config.yaml
hidden_size: 160
norm_place: "pre"
rope_theta: 10000.0
init_out_by_depth: true
lr_mult_qkv: 0.5
schedule: "wsd"
Below are experts of layer 5 (counted from 0) of a mixture-of-experts language model. Rows are named router (the router's row for the expert), gate (a neuron's input weights, with its number), up (a neuron's input weights, with its number) and show model dimensions 0-31. Each number is 500 + 50 x the weight over its row's rms, rounded and kept within 0 to 999. Numbers have three digits each.
After each expert's rows: "gets" lists some tokens that make up at least twice as much of what it gets as of all text. This comes from a sample of Wikipedia text that the model never trained on. Tokens count by the router's weight.

# expert 17
router:619502533520491528481499464544490613443523414531542530426506457536480421536472511479601476519533
gate0:597481490611470571480435439458569505452514466559538481469370537556465451458510501414467578545547
up0:591490454555462532503451484440597435490474421529568550492424470497502484473478517442482551543563
gate1:508501401450455492478472531583573480453468437515612538542526508586584471522511569476516483492564
up1:453507495581490461496492430425513495512558591474391488547503541394416450463527400496470535546455
gate2:513499466604544545409458416560555559531517471489480521594461378587444478410521519476404559536524
up2:478489582558553528374430458565489544518476467490439516600441402585454495436560566501459556492515
gate3:497487527375415397528444561514480521543514479541481543431427511441527585531483526475538497472522
up3:474550517416378364515413520502508588520523469499508542488436450458531541516515516487528436526534
gate4:576517580530570514440542458495435477509560433555430500495592508474369459530523464410416545514581
up4:562478517553490485478458462510515441546568426568440476499553528515395436537515469442441449500563
gate5:560432513435513473481451575466522436545469556526491478392528527424455518664470544500483531432517
up5:458570479431514553540478619441540466494471484511539497604512464543538541491455579494517456533521
gets: "\n", " |\n", ".\n\n", ")\n", "\n\n", "==\n"

# expert 43
router:503455507510352427453475429510505607417473370561527487484434507532473417476509491534546496407552
gate0:503521500505459515558498505600490543489536477484519509473481428467516350540524583555463444496518
up0:571507523479463465550508500420484476452595491450389583428563501421521497465419497490566479544481
gate1:496569509442518529503507549501536474426500540521507533464531488474458501410555411479547531393490
up1:502466531496484536507541400513580484564591539522510529474539384458498465542569498555474397508636
gate2:538553478544464500582606518504433487540498489489499427459478512484526417464395433574431582511452
up2:574488535421464485471494461556571395498488497439439556554580517517476568539485542503493565506389
gate3:457555511479420492453506456526435509491434380451573522504546475483451397513473487519462554457504
up3:517525498546490401466505492521471476539418429513544445546484473551422493561548536524463466491602
gate4:524474438540352469486491490494445529488396511598526555487536517460619441522444488519574445517426
up4:527435518504574569541573457510441447590505488505595456489428548473451535435593471501417527468634
gate5:496613462542497474514445531462440558534521520583520494502470482575488636510495521526542386439566
up5:510544453559505423499457535496607458486450467453399517503610490561500457489492511424447491491569
gets: "a", "o", "i", "ia", "us", "as"

# expert 52
router:585533479489393494404498473527534468381519504530546490428512509513498488520400507544558490447476
gate0:480434561434473528551478467558469479499474567474443503395475442490550531470478448506466446458464
up0:416507515561470509448478473480358538416556430486606496483456479514560369558460473439532415434544
gate1:459493499484539466534559454466553468426469454513540503456586564539470486508515526563611471426478
up1:404501472469562545468567430572547486473447458518456572554539522546518446511537523530582539446499
gate2:529612561447437472484480614590534492502438506394545501440551585537472481508492579470493399474472
up2:548634474472444470535477540549463562486467442471454500420557560521455510447475531471450465531576
gate3:494491544527488483423476534463533461416557483465536438560507508422557469594461571503572468440462
up3:551502432521471501547500508531579478446538546513497480510407500443582469569611523459643493465485
gate4:444485534474504561555505479472497446435573399422451526544450516585524524543478608479497581362531
up4:505490508513505422522512502532410514523434570421504513458530537447521543465494330532525429533374
gate5:431498397475521505482451486488532464527539426525425526473485499480498480556359542471449476545546
up5:561511585506505486473551457479471567368457516430609530563545490465594517480571428525561554571501
gets: " (", "–", "/", "\n", "(", "_{"

# expert 16
router:601454474494437487424479467545501615466413440521475497477477456499518508553365460455561446448550
gate0:568535460469529454486576459513494563475536538566507478569484466497469572450469525510463548455420
up0:514463487515558512532560445517600559436453463435437412532467590615585513492555548456437513570386
gate1:541519481486548555461628414530488501504478533506442444519453483521483416474548570514525568468541
up1:444493617574550545523480561472463519532576503474449528486548546571527466539511449435509520452530
gate2:384516442501511474484619537497581498516456473490473395543510503577455461623459398418478404441482
up2:436522531487460522529563483457625498468464531548501411538515456523508469537528526518407376534541
gate3:501507517531527499525532484535426379528560586494547473500621504566480452484511470408532561541560
up3:490501506547581530624518537445443494497469439559497478515517467476500494469410555531510464474425
gate4:548494516498494553573430582401458487466544558539498548508557469464528515464623553375532508501482
up4:555540446504435415495440478381460497449458449562448588439474411536506439515417493496484427469485
gate5:565431557495508527508453470558442541407485482435586426524581517429556495527457445422483506548535
up5:497526538439502537327562479593530549447462506435467486516492441471538530475518526502542520540464
gets: "S", "M", "B", "P", "D", "R"

# expert 47
router:499467578531496432446470451501504587373497413562464477406448506484528497477480478489643504486441
gate0:447504439569509554552532543460568530438497442539496531580482495542528527471569454491554453559435
up0:573587480475545522453512532416547522433452470570475540486445464485531419581583472485506529500567
gate1:507558494480544444517459440507429455398416541536468505526389510592535377461475525603382466443435
up1:392504567459459545395600567441555587493545519577570507532526495420469468634501478425565517530494
gate2:470400592477554551502552544518482475449516591552507536496523513558410515597543573489461450484474
up2:432548497533466568524513529486521541501538408442616550454636531474447543432463406534487467517527
gate3:476435464504464478428461514460475500504590498460453351462427534567535531488552505451456456426503
up3:411459593560494409543548400475543437551513551516485484510469468525460457521561532486516454500429
gate4:455567416390490438478524545435521560475433460480469446529494492570449502570466526513521450494484
up4:552484468483642527536373511487474515556544576478551497489450545619465460499413551438444570483557
gate5:480480510501559436530394442521510601442593492525526360467570429467558615495508493493515509482515
up5:460507483470452555429544538485427504609486501469495483474526560549539472473583429544489483471340
gets: ":", " –", " /", "′", " -", " by"

# expert 31
router:593460522448482438473542464623543547484479452520487551456480521533488486496497427514576532416511
gate0:481541536537508524557427437530557506451473523481473435453519478460499535487486424438476435425429
up0:473565478439408586512536542454487501553427519524560512626427496547462513485588584545557575456589
gate1:472560407450504444536516443508522538529513521471558462457542493537465478468532422454493447476514
up1:440557443549502428537483418496483419510549447514467472496496439492519517485510424502481531510421
gate2:595527476589457348567463520471423460493482598395476473480560505489475493495427555460425462443462
up2:439452544481488464525465385510532512542501557452494590561511474392480506583535462489486516507550
gate3:523475529465569510489521544475448462379535453502515437482537537530411585553403523438447524502472
up3:485542445444519571401569451518504525536458498494535507531426503516441511436472552559472438476581
gate4:554468509549399443416526559465515500457434513548506444457519452467571552416542462487585515584532
up4:459514574551530453540384503535475503495479564433480493520480490411469516588491459440454423433548
gate5:488588433543474476486506533519585464476548481522438492547519572594536417569479473539530576509561
up5:447446412536528478498458411525478467499514487531498507446459496449483516448480482455463464422504
gets: "0", "6", "5", "3", "7", "8"

# expert 55
router:589477547515479472458445505556549503467487424524419461444438519468515450539515500532520450438522
gate0:568431545496487482536545512520520477483407417424535577523505571502553502445471476475516521546460
up0:544411448540470537461526495510486459462484421524461528583543475458559487489610466467507448519436
gate1:536602540521607429569506426520482534531554483523516433510442461460453451560520566463474482478536
up1:490415518396536546419451470437581459489492517475456505495474441469507482454520485448540424513442
gate2:477509487533520543408507445459423435458504482559499447494577433515539499449453423520443397554478
up2:467461539436500396550551582526543557527495538506470620478406548539523525494598632520467510529448
gate3:496481498500524479515464544527454427442443444447468483407512475490448543538535472496348461465527
up3:531521521481500548508478516461414445496517522519590608604581489491430471465463533460423560507461
gate4:584554471535507473508454573493572555463541528503457491526474495567472421510535542544610460450478
up4:542473521457422487514558523451472542413400522482448436460581649448431498489484406407419581498551
gate5:453496512522561495522481522520531449453521485564494421467515428495419515459548501403500514476456
up5:501463539539484479544446552470431436559498475512468564604524583449484427529510416472466483513529
gets: "|", ".\n\n", "-", ".", "=", "=="

# expert 30
router:549465532578507462507487430550567581414478426469554496479470563561501512546505490503548530457459
gate0:539444501501424540490464407469496489455489452503512518533484442568530515424514567495519503514438
up0:455548491604581464501482421577586508462532479539503557500466602485410467626529529459502519545520
gate1:476448512483455375482444460512433479500543517525567493471471488492493656560557498496447513509524
up1:472619505497514543453546481624503494496512464499461482510400505503498490508480478544411530521455
gate2:450453533494442430500416494544564506536554507442526545489480407530594468519505487480470555547507
up2:503562556571496434407500508575538536558505458452537596465504533567554582442536449431572552571504
gate3:513510578399551561638483458528582568455544533453522433416467580507464504455508431570566509520537
up3:503454544530503385498542519490492476405555543516581525435483497628530568508521509531525501439459
gate4:543513479552457507491474506599482526517492499586530455546510512557563490468591499520481515511520
up4:458461533433511412551466375467479455472468531472532615487387546477496493517547395504540482505522
gate5:509433511545523487519538428503454389539481549434452433474544432425491458466574567529423537508569
up5:569462475433547480512540508548486577460594513517562551533575445416466526410498521494524514511481
gets: "i", "u", "a", "an", "am", "o"

# expert 35
router:483536570473459478527539472515455521480411423538474491504502502446531496560453433537567476406480
gate0:532543554533436505522563499414515462478458546547471468447418559521404472470495636448556462447533
up0:590490537479562511517448417559517448600540490488426517462541452458463386533512454504495420573529
gate1:519506510554421567601463528559487491492497576572404546492499487547525452536527580527480524570570
up1:477574492480545482546591527484451490482547477564559474472474492551537511510568534519611533518557
gate2:575470590556520456521442528473513549456448582527462392480514490474507481510530525505485499453553
up2:478616505431441503532480557576466363514445461536486557524588519458501519476549505600539505525547
gate3:575500506522427473511496517506454523444468539539543439556433405464569496492580460469553491586505
up3:568527441567499629421503476552572466452491550540510475573413534452485486481585464531578533524531
gate4:442587458448561554480643541487490425481519506449386574533510463477429536509449487511515469597446
up4:578506536535527535469482521452409508520500430593590404562460469492482488580519526465555505538520
gate5:577441495410449523421577483489508559445527500419476506591512507528565518478504518520508509573467
up5:439514475586529502496560440503517462538583548502495531492425428556557508498460484600513517514470
gets: ")", "\"", "%", "}", " —", " %"

# expert 1
router:506514515491412476484460430556538514445445511546438518394487518465488514507438483474589505462450
gate0:504499527488443482468546596456474533438444547425544408486558503398462496476377569539518532557458
up0:527579552547597522476534565481494590503356489422546504500489445482479477491551535602546512525545
gate1:504544523423424563544557459543511553526469513462520521462508482549473474513418484497631429573368
up1:490535444547560431531482573480527479496478549472519471451504373488494564511549461453487545412597
gate2:570523474421492475552468445498521450407446549489462546492461443515606445547534522506569546568564
up2:464518498569616519488497491495397498492486484421522523500519524428482460513486410601451594504504
gate3:533539530491410537485438492515416456428439486516456623463541474592571555426447442485532501536551
up3:526559575437483495517528456438536486515510517342466592521431554549479548585468443472520529491469
gate4:516552416384468435497551481453569448487522530496485480509550431468476456480460493477618469443470
up4:519455542476504533438513518507629516531438409593545540553473562438533512580459463481491554509506
gate5:506484428387490581516438542458498449350444525404544633476499443487541483480538473569518521461569
up5:513536617582606475548468512401428520450436520573517477502559441419554539575516432495518509505400
gets: " S", " P", " M", " C", " R", " B"

# expert 27
router:574533498537392483499478479610549622499414465544545414399489554508499508488516480521550539468540
gate0:573435492593458420466534349527526494559549490536505513437464594471525539481422546480570516521493
up0:531471537487476535469430523520439429438516500426573539509551475548568458495519505561506443517535
gate1:557385507413476448523456438594587610585478483476599528429477547396493447527586469468533535459518
up1:519513477525527444562540487584515474443502523554466580393394504450588426534533456513476529600402
gate2:579500591443490485492485554487512520441496508572590395472503494441449430475577467509418490461550
up2:518422432557444532536448509579416573479459506524493484370516392531519549605517475486508487553599
gate3:506368504540440376455540450559514559558518444523454501540405544502451518467516509414591478500453
up3:513575501475471540577456601388423422408471479506513452505618428439533457567430516560478478520485
gate4:392486566516516458484339470494496535484563431511451555468395456502447545493517591440492525511526
up4:565580520461471512524459397547450602487569567468524538565441482549459596529436406482493472488349
gate5:478497448512405550507548513589451574448575495368480442414510415512531485477496483575499464495458
up5:582581540440500463479460522477512485464449522430599558558496475487503517504468538444556572487454
gets: " a", " an", " A", " the", "A", " one"

# expert 32
router:512554520523424473523462356464626539468472490547559409458473524546485467554445476489526533442587
gate0:498495465591408435500444483550532512481435488610541565541506547503547542557432505508545511483598
up0:573485618468520557574510508464439539570461555516570539512572528493511528413518429508491544412474
gate1:484514500509579547417514569514440540561537537473488488519547547493579496538476453419541521477494
up1:512534528534435466487549592524497503550544481481458462495520564441484434439482480425507570446498
gate2:486517506519470425478429500527474562464583490443581429507560580460464382525555463540472554405575
up2:473410527494406410548533499366582445448497573549463533421483505553503557427503464524472450542536
gate3:432491483543467550523409478485544522422526513425513421494468418478439515490446484498466482518495
up3:411467430487493532560415474479472501440462437478485422431440454532451525483552459499435477461510
gate4:478536387535470600547559547464514557526428565485528532459544514605534506576450506472560516414561
up4:525510526488479488497472451485412453457464515579451455472574542472540447411561513517531459500503
gate5:501559551550498563570550556453514623534536443532521455537406483452464580433556479557452511496555
up5:496518573519557561489403484463566475564363392519537542484524512490517508490555436527450443502519
gets: " as", " a", " his", " first", " American", " an"